{"n_layer": 13, "d_model": 320, "n_experts": 16, "experts_per_token": 4, "d_expert": 192, "d_shared_expert": 0, "activation": "geglu", "moe_layers": [0, 1, 2, 3, 4, 5, 6, 7, 8, 9, 10, 11, 12], "router_score": "softmax", "normalize_top_k": false, "routed_scale": 1.0, "balance_loss": 0.00621, "balance_bias": false, "init_std_router": 0.0186, "lr_router": 0.000986, "vocab_size": 16384, "norm": "rmsnorm", "norm_eps": 1e-05, "tie_embeddings": true, "optimizer": "adamw", "lr": 0.0011, "beta1": 0.95, "beta2": 0.99, "grad_clip": 0.5, "batch_tokens": 32768, "seq_len": 1024, "train_tokens": 288200000, "steps": 8796, "dataset": "wikipedia_en"}
Below are experts of layer 2 (counted from 0) of a mixture-of-experts language model. Rows are named router (the router's row for the expert), gate (a neuron's input weights, with its number), up (a neuron's input weights, with its number) and show model dimensions 128-191. Each number is 128 + 32 x the weight over its row's rms, rounded and kept within 0 to 255.
Before each expert's rows: "comes after" lists some tokens at least twice as common just before its tokens as in all text; "mostly gets" lists some tokens that are sent to it at least half of the time. This comes from a sample of Wikipedia text that the model never trained on. Tokens count by the router's weight.

# expert 12
comes after: ".", ",", " and", " which", " to", " he"
mostly gets: "%", " who", " while", " including", " where", " located"
router [ 65 186 153 163 127 142 141 124 126 109 144  99 109 125 113  84 171 121 161 115  98 120 147 106 149 177  80  67 119 144 124 137 177 121 112 129 130 113 136 153 112 157 122  80 108  90 132 127 157 105 130  80 134 180 142 129 182  83 134 141 126 104 152 114]
gate0 [152 130 123  68 140  86 118 182 114  98 107  87  58  81  91 160 114 122  57 155 122 100 141 183 106 133 128 164 108 178 144 107 116 134 147 155 146 104 135 142 102 157 171 146  66 151 135 123 123  64 172 126 108 136 137 119 139  87 135  88 135 132 125 122]
up0 [100 103 115 138 165 108 100 137 138 115  94  59 159 122 154 109 132 173 124 177 141  73 127 151 112 110 133 148 112 137 156  65 107 156 128 134 165 172 135 143 141 115 119 185  63 164 119  66 143 137 193 106  57 172 128 132 106 114  94 139 151 115 144 108]
gate1 [122 139 167 130  82  74  85  87  68 104 103 120  84 145 141 139 119 112  54 140 141 108 110 129 144 147 167 156 153 152 177 198 178 126 139 146 164 170  69 108 120  60 184 109 129 126 114 167 141 138  74 135 176 108  84 192 192 106 127 132  66 117 212 152]
up1 [197 166  79 138 121 128 201 146 120 110 191 107 110 119 123 102 126 154 143 132 123 166 105  77 120  92 140  86 102 119 140 121 116 119 159 170 169 176 107 161 127 148 191 128 101 147 183  77 130  76 123 174 167 106 114  60 135  98 157 247 163  85 104 142]
gate2 [ 82 126 144 154 111 188 134 119 117 151 107 157 157 136  74 139 121  95  97 177 106 119 161 163 155 110 159 157 153 141 119 152 136 195  90 100 147 150 146 166 145  87  85  96 155 131 155 179 114 123 111 143 144 112  62  89 179 104 114  87 131 108 117 106]
up2 [108 172 106 150 120 141 119  69 117 179  93 108 140 116 150 119 107 152 158 127 101 146 137 180 113 139 166 117 194 155  47  87 144 131 183 104  97 109 111 111 128 119 104  97 168  90 124  85 117 144  69 138 134 188 107  80 105  99 136 135 125 100 139 133]
gate3 [118 134 130 141  89 239 178 129  78 112 102 121  92 165 142 104 145 161 137 137 143 173 121 123 123 113  91 147  96 128 101 112 114 186 104  77 103  88 105 104 171 202 168 129 162 138 149 104 140  98  81 135 170 110 152 125 123  91 136 141  71 151 106 109]
up3 [ 97  95 145  96 119 194 120 163 112 109 126 110 139 148 129 119 133 128  60 212 169 146 120  46 120 150  82 115 110  89 116 156 149  85  95 106 137 160  90 119 134 131 120 125 112 157 143 136 153 115 154 183 124  81 103 158 121 151 165  87 124 137  48  50]
gate4 [138 111 151 139  26  91 141 101 113 138 146 135 130 117 142 120 100  85 128 146  93 137 134 153 152 120  40  99 153  95 109 118 140  90  89 142 176 133 116 154 122 161 120 173 119 124 103 137 159 154 149 143 112 185  98 136 175  80 127 141 112 115 159 103]
up4 [ 66  72 181  78 159 118 107 142 175 133 130  95 102  69 157 139  93 123 150 126 180 136 131  90 174  93 108 136  87 140 119  57 106 171 114  99 120 139 113 130 139 127 107 102 117 143 126 144 114 134 148 117  90 125 158 182 119 178 112 151 137 150 125  85]
gate5 [140 175 109 131 155 170 198 162 101 119 166  58 136 167 134 155 142 167 151 131  95 127 160 203 124 156 213  61 132 146 125 154 165 124 141 170 123 142 140 129 196 123 119 111 130 141 113  93 132 150 127 149 141 125  79 134 153  77 135 139 114  68 111  64]
up5 [127 129 122  75  89  93 183 128 119 179 146 185 101  72 100 174 106 119  80 147 152 120  94 138  77 122 155 112 111 114 146 153 134 138  66  88 107 150 173 124 200  96 116 142 101 133 115 149 129 102 113 124 137  69 146 116 144 141 119 152 112 114  64 149]
gate6 [ 89 121 120  85 105  76 144 160  70 197  83 120 133  85 137 120 146 138 145 165 165 149 115 163 159  90 158 142 111 117 120 209 112 112 164  83 145 172 154  92 127 129 185  76 142 193  87 106 112 122 100  87 106 153  94 173 156  73 145 155  83 209 197 160]
up6 [128 149 155  93 145 107  87  91 140 120 131 164 153  96 148 169 127 104 147 120  88 142  88 124 142 168 139 113  92 165 154 115  99  64 143 139  96 140 143 100 133 134 105 161 113 113 179 126 140 105 141 143 133  71 136 131 125 114 182 130 149 123 135 150]
gate7 [137 110 151 145  98 149 118 120  97 102 112 118 194 121 175 136 166 169 117 110 122  67 107 111  93  87  70 121 102 154 165 200 110 167 136  81  78 155  93 128 107 185 189 127 143 113  88 114 113 109 156 108 172 155 102  80 116 136 112 192 105 173 110 102]
up7 [215  89 141 103 142 155 111 134 112 111 106 134 143 114 114 120 187  88 132 158  68 187 124 175 106 109 131 132 138 148 138 156 119 148 101 123 163  59 100 171 122 171 153  57  87 146 139 104  61 175  80 117  62 153 184 104 107 125 110 124  96 129 134 127]
gate8 [152 121 109 142 151 120 118 105 100 134  67 154 175 144  99 171  93 166 145 130 112  67 211 149 162  87 212 101  99 130  82  88  94 136 136 136 128 111  90 139 163 103 158 108 131 155 113 124 147 108 170 129 114  64 113 143 115 174  95 153  94 136 116 155]
up8 [181  95 129 138 129 135 128 111 150 115 193 186 175 116 136  91 107 103 104 171 172  62 153 160 147  97 108 167 113  85 166  48 107 123 117  74 141  89 113  74 165 106 102  97 125 149  84 107 121 106  94 110 136 122 146 142 107 140  97  98 156 140 145 139]
gate9 [128 115 144 106  83 128 118 158 137 115 134 109 119 194 163 173 135 162 101 114 127 139 112 185 122 148 128 140 121 125 135 133  78 107 152 151 119  87 138 118 125  87  69 159 103 119 113 154 122 144 162 142  33  93 175 131 135 137 145 135 106 171 116 170]
up9 [144 158 137 134 175 114 161 108 114 134 126 199  57  97 105 130 147 201 128 106 115 117 101  97 173  71  83 129 142 125  83 132 106 103 101  69 148 133 170 144 182  88 175 116 140 127 128 124 134 127 108 113 174 158 176 162 115  96 190 140 105 139 144 138]